config.toml
head_dim = 64
parallel_block = false
extras = ["capped logits"]
optimizer = "adamw"
learning_rate = 0.00159
Below are experts of layer 4 (counted from 0) of a mixture-of-experts language model. Rows are named router (the router's row for the expert), gate (a neuron's input weights, with its number), up (a neuron's input weights, with its number) and show model dimensions 0-255. Each number is 128 + 24 x the weight over its row's rms, rounded and kept within 0 to 255. Numbers have three digits each.
After each expert's rows: "gets" lists some tokens that make up at least twice as much of what it gets as of all text. This comes from a sample of Wikipedia text that the model never trained on. Tokens count by the router's weight.

# expert 10
router:161141077135142129138132135124130119144156133146081140162118127119053117134121195122096119178140115163141112099108178129122120128113128096138139103128100085140115130138175095115145098096103146152106109161121142177091123115174096107120122096177089149127112175136120137111111128163154104119120100136128109130131134131117130109131167172127140091125143154135136115148118136184144109131098102138116116142127130115115156097128102113139142136106136154134126159132100153141108143117176132143124148103120133133170106142121121166131122103067152160125072116100124158172123122156061100117107119129114137083154107120142104161123102107118123105087129133115110136108101090146132090113094167149125115098135118131097141142136171131086097103140121163123184136122056134144132132122136126
gate1:107099152140150120170127140102137112154134113157144147160109125177118095109121122121123117130133147128116148135141106148142146124124126081146124120143147115157111101106155097096112128132128118124097125114110147112143133103154115146126117105073129129123103146118194089124116126130135117136117114096117133179070108157132084166101117123161137091082174154108095092105124150112131142113108129116166112140110152110098100151124161106089164146086106152089129125123117123085109164123177098137123089145127128121114137156128153137143141104125068137112109110171155116079105087100154125161145132126149106134146169132137103143139152112164105130109118082157142160124116103123091144130165139126134107167094114104143161145098174149163143100122145111165098087203118125110099082127122161
up1:132134114135144142135168118120142154086110139116153086104160152115125148181110161119129123129139116138169112135118136091103092180156114154120113157124087153102122145155134117153136128111115176123126112170174128085151130127140147152129110124143142131131167141128128170151203108117150127114115102142111101103149144121125184144104188155094131146095115075127139153110115108173101173122149122153116143160099100103107171126138129144126103135157181107148144134104174132137125108124119145114112105155147105106128160121135113125118147117092133141126105083132093146127093121130103090092150110073173143132150153147136089167100072103133153118120135129086122160149167123153167164144147110149136120112096132128124097090158130117115121155114120118130151153140112100160134154154087121
gate2:094151130140135123130131125104136128114131155147107086133121087112128149105143120094166142142152169120123118163104118132157128115093139144158138154098122158116132135161071101148109115174141134142122125117156127131101156099137129129133179204120169164120108112135135150065131088148069146120145131112120136065128162144162142150131137123065145116114142143160113129139186079121098145126129150154127152107112109116156105089139110125122158121141102136081141141142138137142146137142122069106087126144136127130144134142170158121137153148108122156081110141101123167108153122163148102159157127137131148123117153083110146122161129118121095147127117134118129167143108113159176134124170150083070161108113104125127106145119152144112097157113122096140172138131136109148123150090080134
up2:104114144109128128134111140144135166124154124107106147143170120151156107127163146121088144129128158165139156126128088109136134117121136135139181138096107122101144105148165080129122122178123115139132112161121092169097098142159107119131182102110128129125110124103105145157163121104173113147117178141120129100115127130060144112098131114108107114087096116135100102144103137116108123072095120088113139152117151136148166119148186148137135105162142152126128116112112128098131166168108106097119140137121103113113111147151132116122116165175143133124072164137128188133119109097171113106159091191130093126131104112189137106136175119112109113121135119101143110126129139097145130139108093132171123165100133174124156118130098133107118153166144126060135132154113124107146120111113143
gate3:146104117149102131156160108110118128117158104148129134129179126082141118154116138122141145072121140088117135143154147121070128149136150126091063129151104104138187101132127145157105067154103140099118157146132131127117131158161159099169146060140137114112131104102140100166137128157161135089113137113148139124097120093127134147147155113124137159095115129113110095122124116131170138086132103119117151130133111148129164151130153110156090108168170117136149121084154161079134146110121084157110134129167136161115161119113101150110138117144078140126110117105124132092130120156148133123135078110143139129141147141123099153112135101113168138140140154114140091082116122159173139145138074104136146114111150131138099114081128094125100172099121094098123127174119145124083148138129103
up3:134122098157134156137136110133108137154139093172111155145180150118102110159147133119130129113078144126133130110131156114107098141100110094150143162170092129106160103115144133113122109143135162151125127132138094084109086128094157133144149093153136142141152081114100104127126107128125129124178129109123179106130119117124137107178120110136135154100148088107168085144089063156166142105160089100136180078155122119143106135134134109117128122175130094162155115096145100160112147121134093149118127163140160171110134140146145163111106101107053126101121118133148092116089133141118134128129124110120127105107132124163116120107131092173146160113153147113148179136132095127096128174156129143149138116118134099156110136105124141108132178154153102076126127153130145129087107128096121
gate4:142136140158160107109146109099116125088150143152147119138099155110157136125103147120135118144164115142129123162083121109154134142126168123152130133110118163160183094110109125153112169162126107118107167088078144117151175122149096095078142126109117105111147120109128146160163141172127170111124159163109175187187144149150118173116082099108154161112083115140135124115145098137162108121136115151119126103103175120125154129165128124138129143110111085109156141111134097085128161139166159138110110131143122121076160081143126168109120146151116135118150147171106129141135151133140131130139103124141112137144127112110152173152135104146117129140103115141119179124116100117173101155103124079132184103158128116145094161097122105151111104070125122143122106132121126129113133157114142
up4:142121145120134145104143146101130122108097157105154114170089133162149091113151114093104081130073103137149135052105144139108122145123119154121077097148108128096084101101145137132116090116160107123103135080133093125145146144113171152129130147109109157109141114121158142169171117128160098177125147153121151138137141154140123106111091152166111109184089121142109150066125110126149134149105091151163099127154144156156172151164174125120123142120104147128111151118184120119090113094161149105123102132093155128144114111119147123098108125123089149136085155140152174153109101121107132093096154150140116147139151144112116107133133127092136115148090124112142128109098132158114087135124157139086159142112140137153113147152158158138075121125121134118096121152145129151150120131119094
gets: " of", " |", "e", "M", ";", " H"

# expert 11
router:097096147146116157124133152124154179105116152109125070089104117129205131104130111086137119115118135116169135132153153119077163133119144126112144172184134092111138144163150183139177156123168153116224123121146137126128138130170123134132098107075134115126137121144111126142145108130106102108148153139103144117130136128116147132164153197120104118148121139165134138158138137099106138127122137092122152142134155135135114093076125110195158128128164099179152147133154115121092074149155086122157126119111114150134131160138162153143118163168153146115136159127131133128121124125122145141169101119137113118125144149137143127152103151161094124112149132113142154134122107128111093130154102124119142120127161156096119109149081159160124152134149158148132130150160136115138106128115105
gate3:120140133121129129162178122141129130104130157154130121120145170143097097090122142124126140138161108132165137121132104123116109105124106093123100167119120131133105124132132134190094134130161126158121096118118110112073108150112100174083134193159172133151108171080130174103123118134089095135171120080119151130097126141103167129131114151124135154110147147123147130153121112124117108099132132116121089131084105121139085131098117132090112094135098113147126102079120111143123122144114153140089085157196155124098186158117135131114115113108130134109090105069102174069133113156146102108098198122113116131158118164149168154078116114142109105149141138118082153135144105124138152107121140098123122138148116113100146130125109152111125133152148128125106128129128153127138141151154100
up3:148117161124145141147128138133115123121091137130112139142110158157135138099121121093153164123152145134167174142123122134134141086101169135164155135134135149109097168132123119143113135142152129164125127127082102139122106122131133076119112129151147157140156125106134176178154139078125147104124116062128110086095127140098125133155106126143153155149114122134178114116139152120095127121164100160166066125181125122130064105104126155128148135120114158079150133144112139145145146184104138139080121139117106143121124115091106152150121121157096132098162114110050155093142115162157139154177128124140116133091110106131160121110116114111111106143127152138176127105142133113169130121130109120113082171157151148086124148150120111134157120152151113170117127078154150126100161128140158
gate4:112124142105143112129066111122122114138118123103185085204104112117119135141147112126155082113144166163068114147141091106125121154073153142099097136081163114135133081122120139117095139142122130144135143053151130075099136085067130141121141130144186146110141070105121116103114183157114103141126116121150101130112096138141106107116122142154139140119162156146147166136121091104132119173117117141127105132140151141112084112146103131080095131107116150123116126137156159120092152121148145181149136134196114131117107136106115124075152096133131097122145128115120122129125097171132100107111116127098101132127128134094158139125153117102112104120115138104115153144170117131161139145161146136129114114142166096102152131139128096103156128135122121111124123133111132095160134129130155
up4:101176130144075125167121109141090128129142163107157130108143123166117123163100153120107191109125100091123111092103089207057068117113155125163150122139155115131120146119097084094135143091170155169131116143127107155095121115139122113136149164156163164132117120149090147113108147109125121126136176165101097108136153145165117124143125143124106110162129130134085093103103168110106153118123126146163140149130102125143146128125127110120129111070112112122098092136093135083130153108122125145128139137117141136159113147167127102134080121140172127093147128136130140092144156090105151148177093163134163150108126143169113159079101123124129151179109101114132133104098123131128129143126150104119121138158101119106144139133113140149138126116105122128148131134145136137126168089109133
gate5:159138135142138096114126093094135105117152125150116151090131131107114148133156122068115140146143131116168111124142149100182125120185103108147130129088155131141108134116144167137115104137119110107123140109101141126109102108147152150125097102119153105098134096140149113152097103157138111174134091132116104132148111122122111150121119077108145115105078100080123188120120120167156131122116135113113154107156121097167129138137160139162140120129105138124156140064141126164111093111160161092128092177173123129130163096101167125149098150112122141095132119102134130102161115132138101123123149132133134158132184147084170178125112144087144164131135144087176148130152135142114115137145141130143125170108112144122112177125092146100098114155168124055103132146119141160099150125131115
up5:147106108146102158109137159130086104105105098155134113123104158097140133130104119093141173081158133123117143162136177076133147113106152120071112136125138137058125132134097071088161142080138108109117145088162121118127128153098120107094134138128129146129102117135144147135145162096123097140103143149134141135127121133157168118138138133122129141153142127148143099099200169138097097129111098143111128117114108156105174128129151123114146117113141104152117141143081115094183126167062144161141168144119112168176114136124114164129149104117179098142155175118125111150085112146161125097114123119136129131079113129129122133135085093109124135100139156140113117104148102095110115108134105091113143096137140159158124136147153130137125157134161139137110146124126117091178114154107119
gate6:158138187111132113133085117110131128128167129118182146131120123108096124101135115109145127152146152120120135127126156137110119101145119113141097126097167168135154107096159137116145121168128109160109104103134156142129150102134135098106097144089121167123087091134117108149105096147099137150141125124089139057124127132110096141101114142073093153144113184145108174123156086097151115112134122143127131097133154124164136073150153098065106163134116151107104116139113106130154145102186125148092147151158152139149108106124123104118127134120162109102120119144141166157121145104057092137111128129120109130149164129125104156138136126160113160175136132092134116140129120149136144142170123131187117099099106106134166114106149095088102115118118095154153159136160120157087142122117151
up6:174171178123172142129170135102167149144155102111116119154144127179117125125132138110139141140131132105115075144151103144165119102133161130102155123137120109153124122124149117132113148127158140102177115144165078169100089124094113130160148118133109102107108122181117115099127122127131122133109152151150160149105167114130083109175142158119161140144112124121123155141138176127161151138126142096148114104163127138167107090097142135122158121171137128099170138128118124141066167151096088113095163113107096124158099101151140131095152155112130139128085152141132135144110130103115174169122105127073159139102154116131119109135109116130113116133143128103139132149168143164117093053108112088149150107130084128144136098135130103135107121133115124100088144142139176121177126130138134
gets: "\n", " a", "|", ")", "==", " also"

# expert 4
router:135094128126144123133126126119124169135166133148156166154128036130104111142138214132125141138133110139112111101151095145110130112102134129127153099144116111133122136143135088132164113188132128141095114119144112127112134162115082106072150153113135122125078124130117140120121125121155169114108176113109108137158154137164146108163142178159111156142166133123132125124120128113092135131107198066117133120144151121123143162187124117116120107120142171152156113128124119086122146092187062131086106131124082149112127125122102130134104120133112127177130146167133123188104141136104141104125142165143108110135108127121164111133084119129119122091133145115139131113114130122120135118166127141104166153110126142120144105119133101115154080167120124154121151120091128145107181128145127
gate1:128097149132119119085065131127141142147135120121100123162120161124129150160154129115083122117094139123134115105070108157106125090072146082148159152093128147118114146144135134117176089143143141127116152158125106127135112129117145156137073131115147098136094165127099145120154135125099168160139119116144144143119173124091133096143150142106124080135136117126143103114149163132118155101167155102126111124148120152110103127157103161170181082142078140113153123156147130116126161130090127114095136079156180144123139123155130158126141156136140094125136104100081134118124126118111125107178137159117160093137135128090150125113108100093123111118151094123143172124174171092153107084139149103117123162114102087133102151158150152148078087155133123132155116152125156122147131120145127
up1:106104154148137174109089157118129129113137154143094117134140167124148122106143131086161157143131091101170138161130091098147126101160152098138140115131093135139163201133078101134142081132119148121178133113076147142137145120120159093095128143104120105119153129134111168129118146139129137159106135100122146161122137109118113114165163133134127118147147116113172131099123138117085141106160115132169148138144137098133143078107141108132157143130136114081127116145108130126114158112151126125082159139095115176127119085137142132168118160180147090124080154093123109144133145080115169134106110164112129121111150152100133130127189154152145147153130129149103148145140122124136105132157149141150097155120129126174141149201121119104167148130139149142128094149100082137125131181104123
gate2:103089137123136141143139113081135099145129100152115107152150132123089147123155110160083083164174111119118095179143168155150129126121138102191121186109122073129110141142123133142117156082110160135106154113107164153119176117121136096132143169117118145110139110120105153097111094168150145130152060105138123116041174094152141104151121147129154131113118193134145120145103096127061137113136156142117108129092116096115123096106131087152111139148122138091142128105127102122141165086108110106148119133122094130102165117108104134109122134146110127120137126136144161142119133133127125143126101135122159130139121129173111113123110099129150179111124185123113139140110153135141142151160106090131131105146123097113138137151177106131115141104148124114170135118177139137139119130118138
up2:173171139133154116142160101140167135082154139094152121107108141155117177126149136136114155153139133063122135134096089095068099101115137128191166096100141082125108160131093123103148152151132126143129089086093183155139110121143133131155129087104115171126122108132164148137118123094127110115166097150121143085091154124128127129113117138125103131170162118105140154110117133134117105100137174142146135138132141130151135151167092119165095127144110152092124109115107117109105145098166128112132137144161079120170127127110112145110139122153129170125137131138110120111079143114126123132101138150145097117128136145127119162152140107134128139158154088104087141107183111116097113099206144155140104143184143141134111120151110078107111130124132128158110110116147104110106128132118150
gate3:155105134135126166111105114129169177130134103155133128130111106092160126189134105135125115116126105090106088131096109105101117127129135177135136106091158150133106090126143138149144159139163116124099114118125132099166087142089107108090136109152129137135137133152130149132132147126141142125153142206132171131140131129154122101139191176154123124161074158152144102125115090121149097106139102146152154121125139135105177116129118171119181136183171055104108126135138089124103131107128142143129172095128131131097121135147119120097139084144126157118110144134150121109121149126092111174126100126142148103135140133133125112114100130099127158153120172079073136140141143134173110138131124112119177136147105132114112150120092142129101108107105098095109122143092079123161117097113130
up3:142121099127108115203093098162100123132140128149149151119111142077063152124136083132070138137127146147123114141118138131128140168137101127147119149164138118163122137125155081058116114160113130114145128152155153142085134147127113153115102135190163167089120138128131133119097136103116173102152118150136132150110097127108129115107147120150117122119136095084100128141126147062094120092177134126142140115136152123145136117072136088137123125131120142150120113096172086103102116108102139119114115094152181115127137139109132158093110129142118128146122133144124116093143108127138128163118127163119158118149110142150130108101120153103105121140127174162109079120112164153093143170114125093154142100104111160115062117151161115143163144088098101101138141140124119111114110096119129
gate4:115126071103143110137138099087072091119108114052133175143169123116129094149146137114139157075138157133123127131176151116111117139146097106138099118173080148128153146104116127089108087154114169091110142135154126131074140125087152148188118133111177163138138102136115120129155097126137146150105120139152129135122104158111116127084121132111113148126128140111098098099108148175120147130127110085118141111102122161107122152135143136149125142141153144144139118119089128105156102164129095135139127105160174159149151117108109102129140100095129191120108127127090098121109081176163092133118141134162124131137124148091120175146143122131159116086107134115110134149142125111132117106086118126109143098145122143131127101092084128172154144117131089147161154118142112156138097126131114
up4:088145133127111109117107123114078126136121106136117182100162123096157161150146154140101124101141103109150144100118162101146140126097105108160140136126119128125130137092152102124134140123123132148110169128162100113161088143160140147099109138150122082106110107120108139111108134136151141128126122117199164162094132126132182127135124161121127164112156123158152098166062111161131110134181141092088182138121106152135124140127161129140118147128162155146125084110149149154099140153109095107124143125137164123110145106116137178148104117096107120141139154165141137134174103137198084136114119114141126109143111113157152125122168137117166102143134126121131093105147146137125150108108099094130071137129156145169150111162107108132138139157131158164150135157087096113139149151143065
gets: "\n", " B", " the", " M", " D", " G"

# expert 8
router:116128093127116139137110152150129110151139128097145156088141136114142125120140075138144126153124108096127147112133110142122141130130134124096151122115162117123107166146102089138142138093128157139083153129133123134100128105127077124205132117138146110163150114100113130127120144125123167114121128136150109151125092125114146111146127125147109138103114144134111100156100111199110111165055118106161157105142150136127120193104157137174101129124136102136129110144135135117101127139103113154138101103112116117082121145149131159121161131084098129107095114126114113165082155152113094117148121072117138141115125172127127126157099128093150141122114088118148129145106141133120166114135100147125097148160194167145146084118081166089157117109123136137086159118166163210104118128103149
gate3:154119106124102137162096101125131159142099103121104126122141087116090142123125130142088126126105113157141126138123144121101142134160113111162130160092130137115146112141152153110177171141140124137131089111102128143133178160143191118097105113127173120163134136144114173141122097130119127147114096072131150142112106154080156147114115144098063167130152090136136126117115104103121155106148149163103144127150152116117151090105131078143149129111163177101119147139155131130130125104123158136089129154115141113095163169090117102155132104109185136122171087141154155099135104134098109066136119148123142123132158113153121115075164115119095106146110144145159106116156103107141129125105154092101161148091128120147107173110133151100100150175144116140093141141110119149117134122086098
up3:165100104130146120151127094092126153111136130139096143120120124143098125118178105131095155122126107140150108118088161094099118106126113109119126156102125160102108129122126132103163163157145135160147148135135162135100157150161170106116120100133165072171132143151093147156129092145143100137108124075132133137115102135125178153153121152078103127127142051134157150135083107129108130168130103134142145120133148088110145063124111116123168116127147160096122156125145134143075089118144164113117133124120098134127136143131104137121107124095137157151142088149150115082120126090114091067135125216165148131125116136171114121106180121089128138121111078113156131129133103134122124097107131129168114126130141134136136175106113157132092146157128124115112133134147117123097115139099124
gate4:156117108120119167156080123123117185105158118085131108172087150149142089111141174121103165149148127165134142155127134135175094134131083140144155162134123107144149143181112179132109158118093124141157095090094092103111131152118140087151095144139142145130110102152090167135151130127108139121113129102099118140151174129100095106113100152116099111120178126150170135120149114103116125099152120124136117132169159135120114120162116167091163167125140112108068117102119096134112144116122124073094125142101131119098130157138162092129138124115093165100095147151110133141140155122116147178103100128139141130123139109136091112122108129170098155101125158107132119108127112140150108138118110145145126113118149088107130092130120112125101163138167117078138119171153111140104174124140166
up4:147122121152127111076158166107143139140129121166105120145151071110152132127114127102165113111107133114129128160143155108113149084099136130131097150146139154140113126131147129144116096168126133093123152113156134118149089145132112133130146074094087118114118124090135062109150095164146148124131138132116154096128107111092121119141128136144154135123103092142095173160112100160176143135115114152114162135111107113112105095109160132185118106121135178152126135134119133124164140121152144107125141142153084152141093124101124136119155188131120093114145119153123133114114087127118154098164196121118097091130144139124127166155148098142123120137147093118148143173156131113121148112144142114169117159137128161156151124087125165092147102170102132174106068138078135100168144156101159
gate5:147114153158160119098124133115166166099147119126150133143124102139106111156163143151134169123126174138120125158126107138094124145101116152152115161167137158148115138070102124115129123152101105113139148134120142119068140122132141115134140131129156075122081131144168100141151142163115058106087147158171123111137150089118102145131139128137122113128125112151099129145132155169113140148133141140125112120128105180152177158123141107149156155121126137111109135111149149109100089107154078130091144128130149077138097107150143151101072145104165128127094126117117165162117132133126125134120141112106145151120114116117166111143166187138112103154170143111129134111119167128170081085093114105162128153096114098121127103140105095144110091130093185126148145130133141082136187135145148
up5:130135201187161119122131155130176167151120123101170121123121071165108130136131159161152122119110147153111142112159143155063155136097149154136086116145122162103113100072105122112134145107112108140173111123133130136134082116133129119154162126098089100124092148137135110139090121163155123136096114161135139109130132155070125151179120106146126115159134141162134146174156102132133133173118130138131128121142138147111156084132121143105117099135130155121125173130137148119108128097139096125116141132138121109156117130131125147134108154077165132149078143121107182126140112128134149090105124100085121150113104155124124097132179160132116125163123127120091132117124130135095079087125114128175125124117132116125125112158151137177142094137105174113149150103181138119114170151154139
gate6:149113097099113129095110146146114125146102158129138170160175137145126154144110161083119186116116111152114119086133115133147108165108095157109170163141144124100114163140103127113116104109129136099116134134148110121140168151123126135158094129156136073138120139157090135101097137122112108146165132114109083112145148105089189144090152134169179141091119141071134100061186159162121163128107115078145167126128136136153115156164146141193113112106125113101134144135113165117119146139125121117164145109118140106113128134156122133171146150133152127122124091132132095166103157115101094095155108098116156124148134139114121138128132094143171133110149117147115127131112153124139128126142107156122171132113124134175144128131151152089130131124111137131128101174094074159132165148137121
up6:120134148103121136128078156127123150113091121094134102155139159137122094091107117129148099163135145132127144113109112146127121169152174110160158142137194156127157141138151157125138115111130170136156122101157113095137179151155128153119127155120125079130150128153128112116140155159136128132167120105103117133127135134125140122103137099182120157087059128129152104105092221104115136133146106115139118155179117146162117142177172144139085125112127153107117155124123169161137107124122106087139070113137129131133136140131129170166146190151119142111118126107135146161125100157138104098166122132097153106123155079110117134105140089162117147164148128130134140127111096127124127123137137128135092146078096073142136146158122112107104149111141148092125093123132120136095140140129100
gets: " the", " in", " as", " his", " their", "The"

# expert 9
router:108126122109151120158097137118156118134130123138106109136129109137115178130160100128112105180126126140119108135113150139121099114143160140177151138132131076142123153111104143127110098180140125122149157115177117118176108159153152121083139158166112085115121129179115158102135110106108177132113142112093093124138092136148142143101142163129100089158057088131096141128120159082110149100098141116123133129163129098112118149119161146092124135113154101148097134151152132137089141137136162105152119105125147124096097116134141116145130168097155106068128170108147183173109133134113100134125118124146134085146102105131190113155185125100141125139138131152105115123176175124119153106115161132102090133115118152143124105131146155096176112137112159114123123115160136110116159157115138
gate1:093151103144133136128156120091097122135098101187115150169117158171113176096146101178159162108113163186083124121141137091098110141096136152121116096166131129123120137112109149123182106171129135121076144178138111100130123131142107101110162151122101123143131141141140148120108136170165122096155144114165170126120158132167126162116069125100118125161131142139111142091129118107140164152104133131190121159111088145140111133117124130103145123136148134129131132166168113111120157088145123109127125157125163110128137115098091126127109065124174130119125100099125113134132118141140103103144109125143118147123124153092140110128143149167129173103135126149088110124100132158144166108132154127098159147131101074152086138124137122185122119126137166130178120131137116118111146148154096
up1:142155103157181143131096137086168120134123123148130134072115109116153120109115124083135111150083072118136130130115133118117147138135094134140134114134155151108122111155142102161110103127127119108158171108117156144170126125131148119126130120111162111124161142160127127144106110148095131126139133147081127121120089096108152165091111115087128177099109144120094099127161154147170132088110102147120183118128131113154123124161133143151168157166160155116147160134128154130163190156126112119143134109139104090134105104153186159111145153150166131127146153123158169146125129151106119155137132110135134097125127077169168153153174099136138122169142107129158087125136118131130141098090138083096142095111102121148131135100115133118155124125129142122067142094102114188150128113102169
gate2:143117089111102131154120115116067139071144128136113113079169086104069129142100144127102118114132137168137151160138121134114160151137158157096149125137130163113092181117121143178114096154149106074070149094159115095119144109134145152185116160144127130114185112083139158108104131071154119140115123111107136158107135096136128133090130094111161097092122114160121122125140171180129091122129138104145140142131133119111148118079144147143149151097110147135121101159166147087108192149127179130145136131122121170115148132110123139136140138148143148111161122146109119139133108136136093111175126164112118128135105136127151146119125125119096139102123150138161127138136107105140097153150107123112105137155159124099164114121101098097146172128145126161120109152132098106134156157136107
up2:150155111165123115101120146153182165125162109138143163113120131107136206124117090124103093185106082129165154152142166109121130122115130127168077101108121069145132125180132094086128111151118172106161165107084136134144137118122096156114156146133120098150120114136122111115161117143121133154113129176150142132132127155122125060152160111141125135101107140096131132136145106095141136171139133197100145164161129201088141136120160152161134114108137092108143132098084151110080127084142133126156141124115109119118170126124145130123170121127123141130137144113176138114122110112140140133130149171124137106116154144163116126146134095107129118126148127127113119089141097106115127104156104150118122113127101089139130116137173156160132095112114106151152120121137123137125148120177129
gate3:103088140118088136123130122147125096124148146116139123155091110120115144128143118181080101138133120170114143155141165109130131104119129115125120138128105083074132160117074109095141124150107113133127129168110136143132121200102101107120172139134150147102098112123169133083131129112156120062105099090132112169137131135040125134114081126139136137129133075144127112102106082166149148090129123100074147102150112134159118130126106106131133125131131142106141162128122157150138157145147113102137155106121157142102151107126145147113086148174121100114123129134174091114148139167114127137119113122164153130121123117135157157129148136110148148117138116153180115097091159078175094149157104104164124129123129154150135124139117147104116081124134112140116114179109134126145071118125131
up3:120148130088153143146095142141149136168158142123121092150138121146161140102141110142148128141130145108138132129116141160127095120117113122166105137104110140159142136133159160114126100119102111084105161122137120143151115096094201127171112118134121177147149133125115136164149080126133118150131084097095099121133138097103068124120156117108117119125083129151149119127113173061128122107145131125121147088101096149169127165128109134060132136129161141113116171124132077118114117103172110135148150160149129102159110096148113078102140198142174140085140105142104162126140129114126139171170120108132149164120107098129107115138170147115136101082153122152155105150141144112131124093149139099113115088132091092126122159111138115103081123135124132147137130114174111116132141142140088
gate4:139093128131156182115128109127127126133103103126100149133124142105109106141127105167123172145141174138121094165113120126095112157075093118141121181104143175111140131125115137141147123115156107124130158129111135116132162158124179143143103139121187135127154145110128111073204130141139132131139122154096121098118148137116151123120154127130120166115174139123148129152121095084127132120134095130124095111141100155160150113116116147162110135147117150104120145127182100120119100117096070115094095139143103127141125142142129104144116125125124119140097125140150138164139138166163092114168108126135133102151176084136107117146136122107102116121125119129120139140075138126159142084127172111158155091120092122173085132095152084083140168136137121104124109107128061104138111099080179
up4:120119170136106105096129100136161124105139123106109115181142130155188060127141113139136149130138137118113178132141135169170102117081104137132158132121160156130122116092168162132152115108153119112078145124116093133112191128110157190162099125124145112120117179138124105120151113139143146113145122122121137104142176113101116091108095106133101140077162145160136089125123102086121161111131125125127111117144078171124145109112096125057123123105104153101130121115088135118115099126139104123120120127144134100169116122139136113148100102113117105117106094121130140148102095114170094126180155123125126115116125115147099080125120113102101099086149082117154110141130142154134133087158169124117125114145093164138105155097124099102111158127126145122116159111149113071123127132149126
gets: "-", " was", ".", " were", " to", " In"

# expert 5
router:133107119148155101099143138097149131153128140153108180115201057134112160120129168089138106121131114138123117111081102139132147129155144128143047113131146102118103138091100103108166137137090152123130137130100167107113138156142091128111153149153184159128147130153115164129121142090112138132110157176139120144136102152108148100129153112111115135109142138115143207115127092163111132121155163144152143120122072147112125166060123111093115129125133101090141122135106150126111174063092147137097156104121148128108118154118122138160127127153127132136092134117132097117115168116102111107112118167168161102131114111157129113126096095100092138150131127144122129123147097130137146167137146152120155156120071117116145135144090129156124127134144151133139118112171125121142157136126149
gate1:178185173073139079157101080145178141114175087137127135104089132116128098132123089138112162147161159183179132141142130140096102148139145101152110147152097164107126087137125146139178130113142127107134134133134180118129161130110160148132110121089145111171158125143144125108137166086124108135131101142112110140163155129123128152113117131107143098158142119143127110137123121153140088126140154091140133140068112158120100128141163159149088143120150108144113143139124130132098141090139106123134116147191144140126123107115112163134145184141139135090129126143106115160202137135128138129139121140160132127158114092152136154139162117104117131108151112124114116112147158157152115149109151091127106099130111114147107083098155111144122123123094072086145115146150137156112107152113134
up1:103148125176142113154115123116141151126154153101097141131136140107106103145124153133152122126133120158123160141131181116129149079111130104116183115110088148102095121131128132103108103112101136174116104150081114146126099122103150101087130139125185111103074132167126130125156116129124134085082103121099112127143141121178139105161146169098145083096133146156187112095158121119133116117097112103148108171164109086082115101131104132120161139128164136127110092124137123117138117113097118109089169114118184111113098103161132149153158152119140150098152112137175110081086117142137165122132126114167134116136109161144123120112134141108079107118128101140124114121160113104122151171105104112113140130087115101195101160103112113127161108159112120144127148134104139159128160125119142
gate2:190136125118137088137162147114120143116142139113115137163140122134122179120101081123151155101132142104108114094072131108091134099123113106142160112088104171057106126127107114153116094116111163092144142110129170092136097137097125152135151141087117153137149130132108149143102120144125080126116142122113124119168114119153159083108168147082087115103106118113185139101149128121143081131104151096132136096142116166119096149139127133076114114105125128168098135123162145108101109104162106134125095090195116079122128158109139105124147189128155139118126138105125120111125101124119142158136143123144162150126152156122146138124139117102100151116117059111098165134085132118154130101155133150164136162101088134132111130141155107162113116116134123108150089117130118128116132113098137
up2:133125106097109094128143122126131114171135117124105111122103114127137141129109167130136131117142122133146130118149095085097109116110085087102149154109126142110132148117131136132121136147120170142143119071103155126105152087128138128142126122104076103108101088064146112128111108118096093121130121115097159089154091115166130123138181134118066144154097142125144155137133126107174123134120153125139143114120157096100115120142156184080143117126127094150132166095147146091135115098152185153173134141136138107128081178115071114086104133078158161127109121117118114115096114132095153131113142125113143123146118150161106162136129119097099168134121094132101177154101120101130130149126136119181135158095147168096141127133137157107109114154122127134122109115167114096122172181139169
gate3:120099140145097143121076117126110108112111115150153126161135159137111105149119146121137176145139102125114112139120105147130090086116131142132147142167163128113127118081109165129123120164145131184107129143109125134093128130140082122100145183109150072142128132105203134077172120150126140101156052153140121134101133125121163079164134119176147089093157145166124124124096105106141095104134150107160138143133112126146138079144120120106114172141133162119143129108111124121083098149133157148141139103132151158131151085113154117151148134119105133105132144102159114065105112139127156129111099113172100111140142128100131123129116134168114099144134137108086124101130112069143095103171133110108110117131155150095153137121106138112155119102147137144145139128090148099152090108094128
up3:132152136114148086130132115103126173123128153099111128146141140092131107148132152125145101100128139111117119127165177117147138131159110101162106099121140129124165113132096135139148126083126106101110149123172161120161116129109119148130125092118126156119099117149068125141124107118085144105102178133139119120121155127143092147129121170117132116147146103124132157075153143158115143152095086162091118122104104138110119157119156141126118115132146152188151150158119146170137124121149124124079159126147155113122134133133180134127144134167110107104086128158123107154167079122162111133115134104123159161113144110119145171125152134110133096119148090149123100094123157157149151132072102154139170154126086067140110136077190111133118111164117118129075185159115159154123141137160146
gate4:103151092093114126117142120112128126094141124132114075173077155143152134103129160142120143180127130122090104121119114116147143125101132138070119134123155131116113154122075135120112139086148137147149132152121098126087084098118122153154152114169167183142107177119133115160142123079126141145187144170124128124145105139112156127102106155131130110151096105112148126136185117114104138120139137098159132090086123186126134155115128159110107122126094131093150157118132112150132069110109074136100124178127133117146141098152118126126136123139127105137130105137099107143107118182143128161124125159121102112116156127147073170157129135107132100131161132091097137132132144143128067142157129114168133153119143079114098157119109114115108139110107108087188139163133119123100110116133135
up4:096143141110119167137170103139098149088116166118108099189136138119139129117164118105127143138114146144113135139072085150172130105133147119141156145102161138141133147155173121168091139131140145155134099182143113125123128147123139142146127175161137126117135132148133144135180107102145133124148099119136111158111178141143157082150111142107097127116136144128130096096131159091132108118144131140172102137095108149143094071131103147088079135113103139111130088093140122119129126117113129102102097153141115165134104136126090129112117122106133098123117150144133163139095152131109162138137140167151166155093191133142084142135107132109089124182093118135113141144151156105147145075192095113146108101130123167099133105101090143144156150120136120121152116162136099130112112090169134
gets: " is", " are", " has", " S", "===", "S"